Below are experts of layer 6 (counted from 0) of a mixture-of-experts language model. Rows are named router (the router's row for the expert), gate (a neuron's input weights, with its number), up (a neuron's input weights, with its number) and show model dimensions 256-383. Each number is 500 + 40 x the weight over its row's rms, rounded and kept within 0 to 999. Numbers have three digits each.
Before each expert's rows: a language model's description of what the expert responds to. This comes from a sample of Wikipedia text that the model never trained on.

# expert 31
Verb stems, directional to. Word pieces inside French place names and verb stems (enter, escape, descend), and directional prepositions "to" and "into".
router:497547442522516543497487563557507530425468445486389528496516423564532456537501494516509451560385478514516505471577502455512439534479528503451524513439551483472454558441570498555451518498545490493492521519433511484522529532523481532506485526513489543546437484469502522461531506559461535450422537407503537507574554416460486463575506466489566515402497530448500482564526544451556456510524
gate2:576491551592491536531517544528469470548468545552502485477461480552551414447571530545568532555488475519475498585492506492422486526544448568563533478567496504545505542552529489524503511536534493509582477469450455509484623533476470468539546481518473426511560464426475495487510446518473538481465437484465536510516487490466446460416479447466511514545485539512485531467486488521426554506509
up2:502557440502494504440503557506476558387462506473541544492440529478472569495483594533463554529481512545512452422540407558462513509495518555414533453476475480504563479563452527465484429520498518552532482521532561483512518468523453459503484436485459526536495571507434456564527481465448483455470454478470536520510517553540470469582495457472489483409485461475549491390501475471481440452477

# expert 0
Time, years, statistics. Time and quantity words like time, years, minutes, night, plus census figures, percentages and mid-word pieces such as Sl-ove-nia.
router:481524478427532471557447464496516516475526491481571493509558492523585539557406595506486460502493470478596514496536473497507485446473476513471492491500546499499487475488511485513473524528466437562533537448523512402457501510579522540537468517473522517492458532493547520413439492570476567485460526472429551495547482507529496476517508499570440464482463548557490509497524523515482494457537
gate0:522472469515532503516458481539479490488479491564508551431529504540455512589459536519496541478468591496490546499462530471509568518475497507481537494517545583490475461570501552479454546459508441460545579479539506524529496535537534472495459516483543515491535485487500468483474437538513543547444504459517524448568507528446494515487523433472490489467451536602603580465561532507486531455477
up0:426495482531450451503492453500492530488465530502492494557511462494467447400599452498439503439475476538489494453519456458537528519520531505501507518492581427470546465515493504484514465481542563490448554456486484576549547535507479450545506518469525421509472446501541475550542539525520500523510430561518565557494504468512456479498503496466419518497540435526552508497453483472535480536467

# expert 26
Taxonomic authorities, abbreviations. Capital initials and periods in species authority names, initials, URLs and unit numbers, such as (Baird & Girard, (Bigot, uwsp.edu, (1.3866.
router:440534532471528529529528484503474494507533545451569492477495530492546547525521597477515530529493471480426514511505462527478538534453544475463512447460530552480547497425539519559480467429446442528489516486471527418468539505498557451497462562538561489507454543446522511513554447519483512501426489457439492429534500517460529443522505458495529479519527550512430452515513533449505418506562
gate0:494500430473450500540534476512435444521493527602484488485609531542458465521510536558494500519466503479521525523478532507552554523375501529521535486607552457550487493509482560500524529439483485518549601484533478483525523551477457549559481513537527562506521576486482458497507465540531449463455607518551529461527430563478485524472491486480532463473524487537529509469499512506475482470448
up0:516533453494513508499587463566455540507476586442476494535511527451549442467581417442524536476527426518481569489492437411523499546490501482494548493528590424479533487522484513515548499459532546505498556435490438581556540510532457475518548483485545514517471428529512478551522478519481501462449484511495513560494532471521463555450542475472486507516518436496504537530495511446492497452515

# expert 45
Numbers, dates, math braces. Braces after subscripts in LaTeX math, and numbers, months and name pieces in tables, such as October, finals, Florence, Vol.
router:492562488471523436518501459477568552560516434468549495497548433514538509523504522514542526448445483505484462560524530503438479449489494471482520513491521593490459529484459466495473511536439577517506477500479530459575598485483460500457473528531562573563515440526434538409520487485511519473409457460410526507494597485515477487554485481487540448480536455489446527534519523464543513514469
gate0:429526481445480509498501454522485493544521485530426570503576476543500493541462496496506584447534480502534528521516535450579553477456491487500492524517518523520456516557506552496465568545445482464539558528553496485522553478456487511568405527523545543505527438486495517444528460483523535477428563452512572467564460504481481549470536510505521482445491436525492540500463541517533471516463
up0:496517515487477447503518473515488497527441506529500532534493481522465508458531445472444520468486447526497474446461448481498599547505529470502502531475570458483557471515483500489545536478571503512462527498513470586520512555482467465511491535526565443561466446484510517519533483497495468482499462503514561543543454445512508482550537450527438423516544441510561474514502520454469514465529

# expert 41
Heading equals signs. Equals signs of section headings such as Plot, Reception or Biography, plus periods, parentheses and pipes closing items in lists and tables.
router:549566473401500597515554536482500507541474479476529488501499435515552459510473546474509504505500500499482498557497496503521487484483491475513473541484545485530457529438557451494505457442451529473554503472483496425525557498498546430521485535550524580485496467467537551509460487508438503488516526511411542450571566423587483472432502485541535515476530563467482502559506522490541529492531
gate0:491544458493492511533485534526475530517486507604465477493491451562488480542493491465482553463453530502481476518459542481497598519444508514512500551531568477489461520546448549561489504551487499492543617493543441491516550518448569548577461566516492636475430515455489511524473434492579509520480563486546563461557430451470510539532475488458526462464459517561500591491515483508526478556476
up0:424519513507458516503499436528461507537473522483530505536527506492490455429637496447479494488513435460477566483465422458529542600469491502496519510533572437478503477503494458477544495525487519554565575492531508501502597516493442502581514528528506425496479417430494509506520471502521524461490447442514563492485530473546473457547515457525455502504537462478494555530528507446561465484519

# expert 27
Germanic names, surname commas. Pieces of German and Nordic names and words (Sch, von, berg, isch, und), and commas after surnames in bibliographies.
router:525558432510535481469547507440499575511514503515483440492448498479558508568559607532502541553488548435497484512469533445489412577446531474456543521459468446481478527443516440511412549434455495555512519510473534466535540591515457440468490539498600540479458480485518515462549471493430436462456456482516464513488502422517472415523537506517507505447516481479450477569533467510512482389528
gate1:521418509421459538550525468519523449540514438529465461467449560506451486460513493403466532522546483582492486575489496416562505488507509412506469510518496504528388542551461562442588488468556442488537515477508507478470484520547525471474451494491451478471542517531530456560475549515518499534512421504550506501468420489483533562460477542567493538506540492490546521482493430570392511494538
up1:475496486514499460427468577524481430519551541435482479468463526481506439437538484528538509548474526440512500470491458466471554477506467460497480493483543541452493436497472530476469527507486497508477567429513538536506503482547457495509509471474571504496580477494495507519467459476446452468486543498481552547467466423548480461491498471503481506583496494487579470495533509442606479505498

# expert 9
Agent by, years. By after passive verbs such as threatened by or summarized by, and years or decades after in or on, such as 1963, 1970s.
router:446512520454597459520580475564508529531450494471467436492489468545534595508439595532523567539453458463536506526533481499483474460462537538510415485495531529508474410485565493516391452490459550465520532484432476534489546540529499526442531469436544588550468551501526495469528500510506528453482487521449545401524502425528473477522473491514574486427533520458487484520543512528487490464535
gate0:432523457517487526473485517499450537516515462588491538516550494512468417560485505498523532524500567495498597507485508514553571468436523533499478560499539468509450461565524562489463483483505403583534582462534505554489505469508560492553449538542428548472510533468483560532419474507521469545411559453521484508569435511488556571533508463460539574511476533520541568474518500488463473539443
up0:433478544519489451535565467483453504536432497549447537585496497450467459414567494485461541500506487516499486426475432492555561551527550467484458565477517398477504477481548481569528508513499526498448553462542476507563538490490459430585437502527528382532531459537501516522480538521550502498495502481472507508515473488528453496569522475500474509549573467502487505528519563499521515485466

# expert 40
Slavic names, research nouns. Pieces of Czech, Hungarian or Slavic names (Kate-ř-inic, Č-utura), plus nouns like based, research, data, number, list.
router:475528467432501470535509468457515520503491477515450491568444510480565519526523601528502425503516479489445518517503438432470489525448497522491429528470483555481487506469544433522472484445434527565457500523491549446456548484574539499518415438475507542576520500443461512469512559485484472540471470462571471470566543461547503436521501427508524464457472532531499521527582469532515459475492
gate1:503470503496404433591573496507490452546545483535474521474467516437491506491530513450469453509517491543499452491480519395533508537472510473490540476509518472503399478564433545519538470500522493482555525514485445486495505456548493487481472477481480466463553554593530457598525528568483424478559475486566413490514461577487480480488490460480510411519471528520480529461447456533432471489512
up1:431488511565457444446472548500527478598522524405462455468505512460548431528586473486533486535455520451476505465444465433492513422503453433442500516519528553481498441461596540541481494527483528462485550442559553547574499432547482578507463486560529474517502510495536509521471449522448480527461530537450502498500502434500521460499452491508475490535457497424588488519520507462522453456484

# expert 11
Mid-word fragments. Short word-internal pieces such as ti, ni, la, ci inside longer words and names, e.g. Trinidad, Interpretation, Rancho Dominguez.
router:492565497511512483554526537557525530464501486495542497540539457570542433555441565511497516554479585466564448492531498391515511509532491548498443583533534582527514534483576493563440380503447515510534498509501518513486546482501543482488482503540539558464539555500457548480456525551423562474415553459522499455527500459558505432501493531520515490509507531485471467460503502526497487507593
gate0:496518465528459483469490506497454511532492533611505458539542526583464537542454535525461519509468507456497549479497500484475577451450468553490529532539593454554441459525522575518513525500492475515588544464513440527473525478481503504556481547530485509470543537442501479529467484544523534472493519488521451473520476493474531530522522437501522520509446543534508497457502540497545421535497
up0:431520512500450451494509446484516520509423560447487498538499516498501470440555460447471479493508527550519521465494497486493535514478517478447459525505523448494503483539503528523526465397571500512504547495504472598563533526510469381605529527500488483524473465528516496537498502476565516545514523424493558534464510445555459498492486453539449505503557497506561523528466495463535486493523

# expert 8
Spec-list separators, units. Colons, slashes, hyphens and units in technical spec lists like "Installed power:", kJ/mol, mm, plus words like some, every, section.
router:490530478486508460531543526504547560477535452486542510536529481553573521507517545552530487541439537494539524560528475511470446422495476519436524428466472564529538475416533484478490524513479461519464533509513515494521547504591502504422460495474583563415453567522531511461464514513549419461481493485500481468542519481446411442479495512525475502495544496455410487494512507509490445486552
gate0:477483411523453552449505569510426474527517487608469525482589479556478472563480497557540518474455523494475519487482485513544603496505488580479479524526522469494434452522491561560520541479486454485500549468544433496544495535494529492573397484523525572467477522524492539545448457501540509497511531464562503499539473519464505512488468530457522492472482487600462494533514528512525518510453
up0:474517448551467476464541459558479555529487528532495516528492446464515490411602456532504519456461435576491518447523492506572542562487543489412440511488506425517529500522462455486514524474534555459499534425525456520547530553515454497550489492521479473569465394555520499525517485476549478481455461487532539531484471472511482467554534426467465479564527396489497504530502511510458493544539

# expert 3
List-item line breaks. Line breaks ending entries in dash lists such as cast lists, infobox fields and alumni lists, plus nouns like role, house, debut.
router:489514468521516501519491513528542481410529516508475476525516496512511478560496536527504570539479532519551561491563480472488517485422441440472502545488581562484520467469497463476480481445459473481552407514481491497475489499513474476480497516514544544512433452477511576478501468537531519506447536538507500439617500452523500429564482457477442523436498520462395481531560535499501503435510
gate0:468521447483502446484485513575426515531601519576508492487526499575434442544513498525472536451462513485559504505470471459537553460456532519493497585546518502516437481552523542497528535506497460468504617493490454520493523431500525544561495585523472623500478446533431512528496486506551521515484549469520481492528484459472507528457469472445518488472477474521523533496541560517500442493440
up0:498515553511464451536525434495485496504444528490512507523529494477501463403574476467484468496423511537522547456476407491539538498550471469513537483445597447478580464516471497485538511483565572537501561445452509508586515543496485483538554494532483505436499439542470508532460461554557474461471520431484517547537489464504491524523533482482457481507584481520556482480472512481530467484494

# expert 2
Opening quotes, list values. Opening quotation marks before song titles or quoted phrases, plus values after colons or equals signs, such as "Lighters Up, No. 2, 2:17.
router:483530480463540536542551521503537557463513482530495427532473502554502484473466477491470459506438451497547508544527429547525383556481527455446517489527503524496447472524521455540532488522392564511482497474520554503525558502494466546464504543513571509501474509536511492438504496516489554446463503442465453478585543519508485448488449475565476546526547553476493490518527564431515453400585
gate0:407493429552514465494475543501475488539478493550480517480497553535488457547484531533495521473483547456485487493477536490486557495479513509502512562556599488541461471548485548517508514503422474493535578462519516537548559462479485504574433552549505568453459447511502501534490519509541531540479587476528498467540462512489544561488469484429503533468499547562533502484487543482527473540472
up0:477527525515457409467501447540469488551456511482454459541445468557486493400559491467474483392474462564480530471461425443546530559519544463479500549488545432484515430451512453521530505461534483489458559416521512490511563562467503446615461498566451488524514457507516507478515469567522503495508480466515545538513483481572479494507522471510454520551541412498534485534455545485468411491497

# expert 6
Preposition in, copulas. The preposition in and verbs is/was/are, often before the, plus word pieces of Indian names and film titles in Tamil or Malayalam cinema articles.
router:503582477540562426476495444470517554462528495491435426517451465539521500529558519505495570486421495414500501546516498478487435429482565469480498501476540481556453485428515493520522469465427505514542514487485499487498529465475530528556471465547469520508538549473509469486493417480413499455521550473506492492505505469510507453503503521601498500419549551473483466485541562500491452480590
gate1:596479503475407501538486552489512426530521504474488547447473477475425481468483459463433510546408449599528479471459509427534533477493478475505534463470464466554407449496459512493515453546543531527502515497470455523521498444539522499545514497458460452478557564633495465561498486536496489484490529455545454465481384530551545489429505537495482496570471466534531487436480473472461516505543
up1:442501525557489465410470529518481456563581540488521469431416529473540474478499425505475528524505534514490476491464463390456496558548422525519511472502474577448529464541550523489488496553474482545433583444565582510532551469557502512541509451507490578519530542465467536521436494467525549540468525530471491494455516472536546467508446437511535515517474495444653504538549513467492437503479

# expert 43
Copular verbs, Romance words. Sentence verbs and determiners such as was, is, this, were, continued, and endings of French, Romanian or Italian words.
router:481516469444537463464557560565534518512490460495500426473466471539480498538528515572457542528487429512556529602521479542492453454510550447485499490500495472520490497490523524462523485400468529513455550483465480536512526608565487528501509530518604517545467498447494465467490454578550523470473526483453516492564585477530490490520523468512607526470494484481525468505461495523570533510554
gate0:425506457536456523467493546530396461542545560555460543491546462530482484522504503495518508469525563485505531512492512466518592471470490523463471467499507444511479481488530543531494536490506515525489624493496462517513545496514487495565462531509515551461544474436489497499531511482525477537447553484499550447597433536454584517453554455477564544492522511595498542537504554474533482544465
up0:489532494541434493545519442494509461524508505513481477555474472545526482428569485438471531490469433499478510419517427471529564574533512505432548542468557411497512470510461478493538509493534514534473501474506453510592557520463455489563524516504540448544488459560477489541504485455545545483524441525478543517593508447523472515543521479503481483519518408497543492528471514458485490510470

# expert 36
Coordinates, tables, compounds. Digits and minus signs in coordinates and league tables, plus second halves of compounds like look-out, house, book, maker.
router:491555441428599447450558532480523478481499551507523469491513453527539570539485524443510467495492499481530519487592491490479466519485500473447516510448470540567521466453501495494511495529447546525504584540479551418451607521518506340500513487518517495453472560476469458448505519527484502534483530458517470481539618489479557546481505532565521470485485539470448465509475459481523459425553
gate0:516497414448493488458459516519502474530516549516551499511531471555484446592500498530553524476488579540523505505498550503589571451442535526471502567522508472503482472495472529553508487533487503470535603495518471518460519502524532516578451572551512559467485525463438550515531484533535538494454573534516521454594453515462524546505508457393531452439407507562505495451541491523519502464461
up0:501529539528551497487499432545489534514487545446521497551463505439414495417552518510507530499470469518456529500502479438570506545445510426431563531491599467477508479455423489499527535471487528512480567519497453519571558469455462453526496507525520464521452454520502491567497439492508546501468458469482502523530513505544462474506515474508494507511562443537542493488456449512549496491466

# expert 5
With, due, despite. The prepositions with, due, despite and together, and endings of verbs and nouns that take an object, such as obsessed with, confess, admitted.
router:439514471474515508508519458561453561530560513442426449562485509510538518559471527563546493574470471456513530527441514512488451481412525484501494454487546476438440458436529508516428505512500569462519541504503527502468593459507516510455541526486475620542445547451481521505495524583465485420552496504455513493522600459499440485486490549512572445455490540439470492533558501512520524485524
gate0:478510477515475523479482537509416474562555525576482452434502450506461465584554471612506474501453558504486488505486486488528543493452510519556529521571529500495452458523526543536464587555473471496574574527564443474455538511506520508573470512536491577471527463469485532536507454501511488545456558501523486480568486499454563519547533508476497513497466506497466549499547499527482515464446
up0:448523516523480434499515493524498505524537502459511488523475502510510447419590500475441496454483487502444503454535459434579548577515513506487522589469529438470503443511497467477536494471588556539461543516448465549570577537489512458564498487532523491502502432502500474529534499441574530498482447434506586546481493484553427488545506440523477496505531514522484519549482466465533510465485

# expert 7
Place-name links. Commas and "of" joining places, as in "Islamabad, Pakistan" and "City of Los Angeles", plus country, state and city names.
router:474545431476521490542547469555499569507540524459503512482500503588473505507537543460550470528462515488466485574520458480471478422397502511449512488450529500555482464506515488446529515449461537540461524530459503454506553524470512415443476467601547541523503451532484556493425463499513454547469534493452533427518535493520550506523507524534525471497498520459445508564533545427529416466538
gate0:495538476501510484449506500568491493497481496566470543440497439523395475529472591545519513536509525521537529547515520439559532476475533471494468556510559475493447480552542498549441541497452478487507562460530491520517476510464489457492417538542489518505514466405473508540491517540531484480471565523472486443544432491489554537505499505461530472490546523524504505503501482519555443467519
up0:481511597524497472524484415510449522513416548505510551533481497462482485445549488456425541530517502542503519463452429476563544500563475497516496550474560430468528419532477534512529470556582563456483533477533483497527514517532509467531488460477499458513505392474528527475484455472558528424455447490512526510495567473549467505518509447477474516487527449558525464487439540426535478476516

# expert 22
Infobox field starts. The first token of infobox fields and section headings after a line break or ==, such as -, Known for, Tibetan, Map, plus to/at/of.
router:509493467502577480533534519549424527465520523495505449494426464572509506537488534499527449549459451488522445465523506485482425418475531540476477461480496522494483498453544414508486434549514420539494523475514521430550569568490550500463475507494496539517473565458482587532504541505469485557385473515424532493542534438498490473496505517484494505491404474486511483559568506445523502469499
gate0:505523478536477492521477599525488490501492467581451546440475437542480470553487494533512512466529534449496495436514543508510600465433508522529510568538575467470501506541520522525447531506474434507491523513499470538531554454468528531533435500528493577450526496461468501481464493486519504536479550521546551530534467539466468478560487477505584511447480528561557500506538572543471543494478
up0:415474521508415523545520443491506526524464548507488495543520424492457557501536512463454529499473414568539492475472431456578508573544514498472513593503603505460511502518504490485516593506592559492510540481449464554507527554510484493540519479501508425466503484526541531536499458584501494464497482476500537505528524461530456516531512520499485467508551455478491532504448508469494510505528

# expert 13
Mid-word syllable pieces. Short syllable pieces inside words, such as ci, lo, do, cc in relocated or outdoor, plus hyphens, dashes and slashes in sports tables.
router:475591464494486486501488543501465473507531504500467487564531441506469492592491499519493495513502462497531478535580408494461497482461498485467545505565550563536487582493515389517498528514478504485571488560502557477525617529510506395515503512539526566516450513436466515480530572568514509534378570411572482507515579509545516440561493476533511499395522587459514510481477534571505423518468
gate2:450516497574465478505492485493473413562501583486425503491399517608544518512566507529498542518515489497519565514522516470429454515489479533539555479505499546500447456520508417460494505553493489515526494493567454530534517494430507507490529508557482510542510389485510496469511530545525467480430468502451569499558509472418450527493519454426468523512525562517477479531434421504496570495535
up2:530489478494494450478549431484485477486416541559489578523455477476531599555481601508477571517555478527543440419470419498476509494483567476438470506495571456500565481495436473535493464503510538549501385511531536497497552449519459466536393473476468463531485537484519493526531484511515484470484462419483501559550489545568514460492555519483510557448494530508462438462519461507527471440439

# expert 23
Table cell separators. Pipe separators in wiki tables of scores, stats and asteroid lists, plus work nouns like film, album, series, project.
router:459551503480522474488449548479489520470481463527501483496476505541571526581436510475533475524439551425586530541501452509499482394446569477514494454520540528518429518456503472510539479496532516562483468503511553434551566529535497445492480480552524563505534533496474541474509505604500445477503537495461491476597532439530513440487504469557560491409451565492484481514506485492541491494500
gate0:490506465522501487510492556512436503558494541563482487503478479589455477605442538547429511455494559547533500488466487490503592475474481501520510525524546412501476432564461480571504513534447419527576564497527479531487479503463511496592458558498496565445539476453512519495466488486500519465479501412549523509555476495479555546529410514458531486474476513583566531445574533517493517512455
up0:485519530543491435481549482540441537469496541478458453525508514501478444473538478450449479478517471512520527460561438472577512560507505463427487515508602430473517520513504437456533499478485605546505543494541431470572528531513503463574477462521529480501479429490514483513507501513538545448484482498488547502575552516542440484546531490434465485544561461535504510519446526496518509476457

# expert 17
Name pieces, the. The article the after in or at, plus inner pieces of surnames and given names, such as Bradshaw, Bacharach, Brady, McGovern.
router:487588395417477503535486545545497431511559548519436497522566492530468474579519488510515487497423472513509470571488505538524502507510524419467552466445564531532444545397558451537538441466446478536521543466465534456543559540569512432452411536525542518598530502471516559448467501480492492524467548467510540511531478403584448484542551517516514528381514497417509469540490513528502452536580
gate0:459527426510460511468481571492451434506517517595453547484539527531460499530525484465434476454509531471524493489456479498490589510435588490578452495549593502490444479562438548548550554478434445450511553511543500521512492463501547495523474505533452505515524536461473490523486445504528572471427570496470529466560477483504499528519496487463519484441492534559541506484513489502474524553507
up0:449494504530482516441472456547471481501484493489550553508517496497472479382582529468512517478466482427449507450523437430538548566477485445505515481493540403516513444529456460518547546492515546540446572506503460536546508541487436446558463496504569450504485420542568521505510479511532513460539474471521546511525500488503494485565482512478439466492490421491535507543433565477483472527462

# expert 30
Comma after intro phrase. Commas closing sentence-opening phrases, plus clause starters like when, because, although, During, as in "Under Gill," and "By 1989,".
router:470593486482531508471532534577466487531514529522577457475487516483575598545470552500469525478521482426511601539488537479456487512509535557508530525519503517534465539463474495496457544468552481552517523515489491495480540441520518442505520502485587522492457540479435514440467520446480489490457535527466606487524548452491448453491528459550505451455504527467431461571495515485502505441539
gate0:430571431519492507438528487552448478535529519577441541476532502563479500528505534519497511450546560512568537516539558466530576534486470495486504546498610488487449480565508581537455564463455466479550576459514501497538553494521506519555428474500560548406507509413501516472432457479460503523446515513530522482592510470519509492492546521459511568439485497568543550448503560484502489559460
up0:485463492497424463458523444581491537476419531485452564487511493541453503453575479401481469484462492444510518430504424461585566528518538499489475550453498460436555435547468501512519495524558550467495521485509516510533510518470436435557503478541537491470445460472487540548484456502515485510515442455478554568550525534513510514532553466467445536519517463515547517521497469522515505537488

# expert 37
Of, -tion pieces. The word of, the piece ti in -tion words such as mitigation, and taxonomy terms such as Animalia or Kingdom in infoboxes.
router:491500473476529506483485557515484531515470452540503482498492471529611552563472585454515491536487473438406454462469429483432508470480542575449478483471528533459461478420521455488446516507514504509450498575477513482454498457570451437475473461456491604491511492408488496437447572484484583493472496468472433527556548466455495463489493513490561500480486493520497460597563531497459481451510
gate2:566474505544530491505475490495450461533467575450514448442453471541474482492548578517565485543471475535512472543550468479474443520513521514490547416520514493497459576454516478459488588567502479551533428521535460504478510507474453526556546486499456513497558485478439451495469536547497514529499499495476457471511509508471479462466471403492452449507451626542480454546462434492409524557509
up2:529533486480481496490430536531465488435436545542560557497487504474561532522489559550508576533505483569541467402429424505445559460473534516469524445520502522501511540545453460532516509524524483536542469489543541493483508512570467482526516484484467492466528503527489442534454488492501502538499494472462516575558475486515572454502485504511524526427542488453493504428538487479481488443449

# expert 10
Clause-ending commas. Commas ending a clause before and, which, but or including, plus dashes, semicolons, line breaks and some capitalized word-starts like Pu, Wi.
router:505551482479455519462553497527534482466535530514489463472477513499516592529541550475521552482463497440521474586546555535497442488474512499490466492456502533491461454468500467548461482515531503523550574499487542454538507503481531530476466517495537517523459480464458508512479522530454532483485519488516468474545505517518483431527469453505530564531521493474462470500501491530488512469530
gate0:437551460519538478453538585584473468514495508588486511433476475568469434530508586474547518530508489433512454523476517513557569420497486501544462548570530436522453481567513491530495544483464495521512557467547455429533478464516483509512447483532487564497492481526465496569490463513532522500506537513570511497535528507452515519516489463485566516486408535536457484500496506528526499549498
up0:493476542533473456489516457549537553473449574515520545502463481466486450488581484425513538479473493507515543436468417487512626515507450518453446536535503406510532524545480511488473535460574584523513573457491457506559524522507479457546525522519565488492519431530505539491464477475490536484437457505475516564594583485504496471522516475502482512550513458507452483512477494489521480512530

# expert 14
Years in career lists. Four-digit years in date ranges and career lists, especially football club histories and officeholder terms, such as 2004–2008, 2021–2022, Mayor (2020.
router:459546508459553485582517509507518523534500493461479486517438519569489496509492558510580521571406522533498539570531457532440471399504579499524527525467420468512522440407524456534473503434477506510473505504532525453513564520515550535537474566539569532486539453514412514504491573528454543539542481469542511484532537487466466436532462478406520463498460543471492459446485512529508520500575
gate0:446515469466460499493486496455469462488506544600485513502512524591447467511504537582500564441507579474505536444479546493556605476456481505528523517460526481502439450521505526480511531477498450479515578502511438540514553533472501496527440558508473560512538451524449518497507466510544574521478533502543518453543522505473517551515507501435556442494509490604572485471498514489496517502472
up0:485514471471503453482524411553427527501413424516490468528519462500530465446594490476424512514487450482461522464476447489512519583534536460487523530519562461477526469502468531477489493476516531458526586443541462495575524515501460445491484480536479426511510386533510519551467501468547539483459470465448521570558497417561519481525534455503451537495565458488523549516459446500530495468506

# expert 33
First names in lists. Given names and their final pieces in tables and lists of athletes or candidates, such as Steve, Robert, Jennifer, Brandon, plus hyphens and month names.
router:509539479447472444485575483443476534448522500470470484449466474554497513529469538533503563526497462483511501523521493448482526456444501486506482509475500509509456504501566482489406457380485548515450521527457549505535566553499552488467491509472532548558514526491438512508517472558548523476415524492540463458552538432589515418544466548524503462433542505544451490489556494458482477491509
gate0:482523455465463477450540546512439479470570530578463503542536504542459490542503485544516541461484515498455528489494540462518645427479486500494501537474554489484431480530483461550438580504472499463553551463549447507471500468508431534502439532507484557513586520480529529585484473477526490465430552521568488466506482474454515520463477470432567471477455519551569524468490509454532498523489
up0:501508527522448446522543394526463503474492527524498507531478501502458452427564481500474503476495438532483522449476411471504570592521563497501519570530515433463493447533487503497499524509522566515455602474485517557612528526460441423551512572531537438478524434465507448519545453500549516437517456488489536498540496463574479475534534486502470515553547425575498504542457562521541516520465

# expert 46
Mid-word Latinate syllables. Inner syllables of long Latinate words after a prefix, such as ev-ac-uation, ex-or-bitant, inc-orp-oration, phosp-ho-rylation, plus coordinate digits and as.
router:541610449469521484538486468522545561511545392518508475543533453518555491569465543511515463544416471485443447495514544482453418448447516467469500488501470602430457443455551444525473473490508499529565488483591503494456599490496533473506495483509505541512453487478497511479482564511505473488512549438544478464484543415506474465532521537582510537494495468489505475544460483451456464487490
gate2:502510575578481537556497483492528487500520565484511479391402462508480529499551560605496518511473474497486503524509529496428504540512488534519464515523473479473511541533575430493514449532498532486503477506485454497516579446468504516503514471555564494555582459490477482445458492531527512461514445500431493499545497478467510436510433391463514490486479513545447478499384387493413576543557
up2:541466502558469468487534505504529564467442497519574516475470509407510521497529596484502531506517526553454485475517449521426542459442508536481486470498486514516514522520509456519460474443536514542459431430523509439535497475596477461507506518499504470500508543551454453584486546498531471478502462502502553521525518519529516448519527525524435498438535512472508512410539492498510536493451

# expert 38
Table pipes, headers. Pipe separators and header words in wikitables such as sports standings, election results and review scores, like | Player, Loss, Candidate, Pld.
router:556547408510554473512531538472454511431541488509480435591510474527506460613518513547542447542466464463484493512484491514433471464514535565484559484464481523431443510415489432562540452548496525563486555550536579471503574546522537449502440512471528511550504453498395550478456537576481506478407499458499571489505483491513459481579468480517517494515427517474459505587590507479532480530502
gate0:498527458484485509472492508547481458500548518547522515475508468544480530547462452543416501491514515514521559538486571516541604486417519528499494546585556506509486466512530520478491550492497453463514577528526426462514572489518514421573443462556449534464521486471444501514502492481529528489460524504559532417527476491529458516512474497504561456544488544554512501496494485541496476547477
up0:494482541527496416504557410553510565529507506492461464502505560487509500406593483501516494500531507457487535501511419440541540590499451486478506549518537464444571431509482496489538527472561531526504514517511473471534559585521474475588461458572505465453463464532528458518486494537553503483490424495532528490538531398547472495541470436436478452510534480545514515532494527475516470466414

# expert 19
Superlatives and "first". Words like first, most, largest, important after "the", with U.S./States abbreviations, "Born" list items, and the piece ew in farewell.
router:381536417399548479522507543505459560504516524455531424534483470538537524586511569501525506562545479508486578520536500466529495451463491530445525519522523576518477445461529482501468487445480513464563493499492536461511526563511596484526487515531514512488454565470480507460489503476464536502442446433458531466522533485471448477478488424481575425519483548454477496553584492461497496448528
gate0:505494455500492534502510482515411504537621538570497544489534467513461489540550521534481515487495490470490545530510511428505560475446448547533515531570516504490459470503506546495520598493467475468529541550530471495528539487474527504561422478542517534458480523445462466490485551503531493480428467505606531396536507523434540510462519501473494486510430492607565501475519517522493430489483
up0:479536548564476516467518430507471525514462553497501522533487548494518456462663491502505522511489503502526536509492431428559506610503539483501514523485504451487500482460523492475534507470540528486498557441526482493514518527530465479530524472540498478536495401529484505516544431450532531481447455498516494579514467449560481452503492538455449485520550497495537516485510421505508494445503

# expert 12
Conjunctions and relative words. Clause-linking words such as and, that, which, where, what, how, whether, especially after descriptive phrases and in definitions.
router:460557492488475450504486542512472487516518463547590470529512490490573518593498543520489544583476551534458518592460496599493455495454566491502500520505486477494482489453516480531458458465513532509550527547539545463502535484582561523524487527531553554524529486451435546484563515501474523475463508507516453495547534482490532503558510447540509420474488451439487486496583506445572467457518
gate0:466500420497450507449545511542421467574541500568484497462507510535465465582465506566475555487480593497521516512473505473501541546464543544487506580571545482523450463500532517535500527471507482519495539460542442506517515439475542489576401440516539537436546443490517512567502506471487546484438556493504480472508502506414490567452462502465487470488473552488526506512545430507515493492498
up0:536497534515424487534508484575444514470461499506522500527491491515496422468538477441468470503409554542505458499502438511522508524543577497499549537514542473506546493508521476465542473491538532453475543448548411473552553524499461464583551461497533428533487426543521498495514520534521555504487447444485517506565516452498500475526504454485483499538522471523545504537502496482544487467519

# expert 18
Sports and place nouns. Nouns ending names or phrases in sports and geography, like place, Conference, Championships, River, County, and plural -s on team names.
router:523534461386504507522539512540524496534522494475566415544506576525508574585512521511540525500473496471466561498543433499471477447513507498557522492496465540521484507428539496533463501531387483517522490478467544459492541482495515538496475529515535517493541449514476451467511520495459549501512540435522495457544544545527526487490439513498574512546527495450490478584529586496484459469517
gate0:507506437509445477452530513469451488516546532618476520517525448527485499591498552524551589434491518444551554527464535498512571455455499567500563508528564489481473456537467519602469509493470468516482580455523479497545503518522495513540390490514561531442529502468500504524539548510520526492479564502547478452528424519441513565501503500518571499494505523522554554499566560530539456502466
up0:454504506515477456528560457498490511476468516575498511537537538526465523390604515480476489458455453544509524444492466460536545561471502523439531554460511430502524463503542489500507566476539524531476496439462480521560528503478434464604459476570543471542540415501520511551533475492496525516475453488492534516531528488531481458472508466462480504526501415536515494516504507479560494501512

# expert 32
Quotes and speech verbs. Closing quotation marks and apostrophes, reporting verbs like said, stated, decided, and list separators in credits or award tables.
router:506550504409500464512519525520487497477551547515494455521547511513543528533473569448551515525442473442445483489427477498453479518485537467463534535538563519524517546437531451536482390473527508533506504510447492564519568605564526504529536568492557550497518591505478496488493530609519496432475506475502505515526486472490526515533520506508502526468474505522465494560546559564547465429583
gate0:533496460506516541513549504513465534518509515551459487484504492487434477554536531509537544433503500479519557526475586523478613510457540511479512506578544450476483486536507541542482558503462434481523593477458435493538488482504548514578465539553546539468428470450522518489468468531543533504436603507509542474507456502438496529482496467464568545484463508573490509518512511479499446528404
up0:542560520545477504539537466498450536513458536553470480563489543472406441444581511385459547502520474541448523496513495507540554529490584471510523493531541516460505495489507471508535507463481530494493529480515457521574563568453497443551562498490535438497458458463545515530482466541572593477475512491449553541508543483521508549498444497460479526479532402494508523547516569441511444527512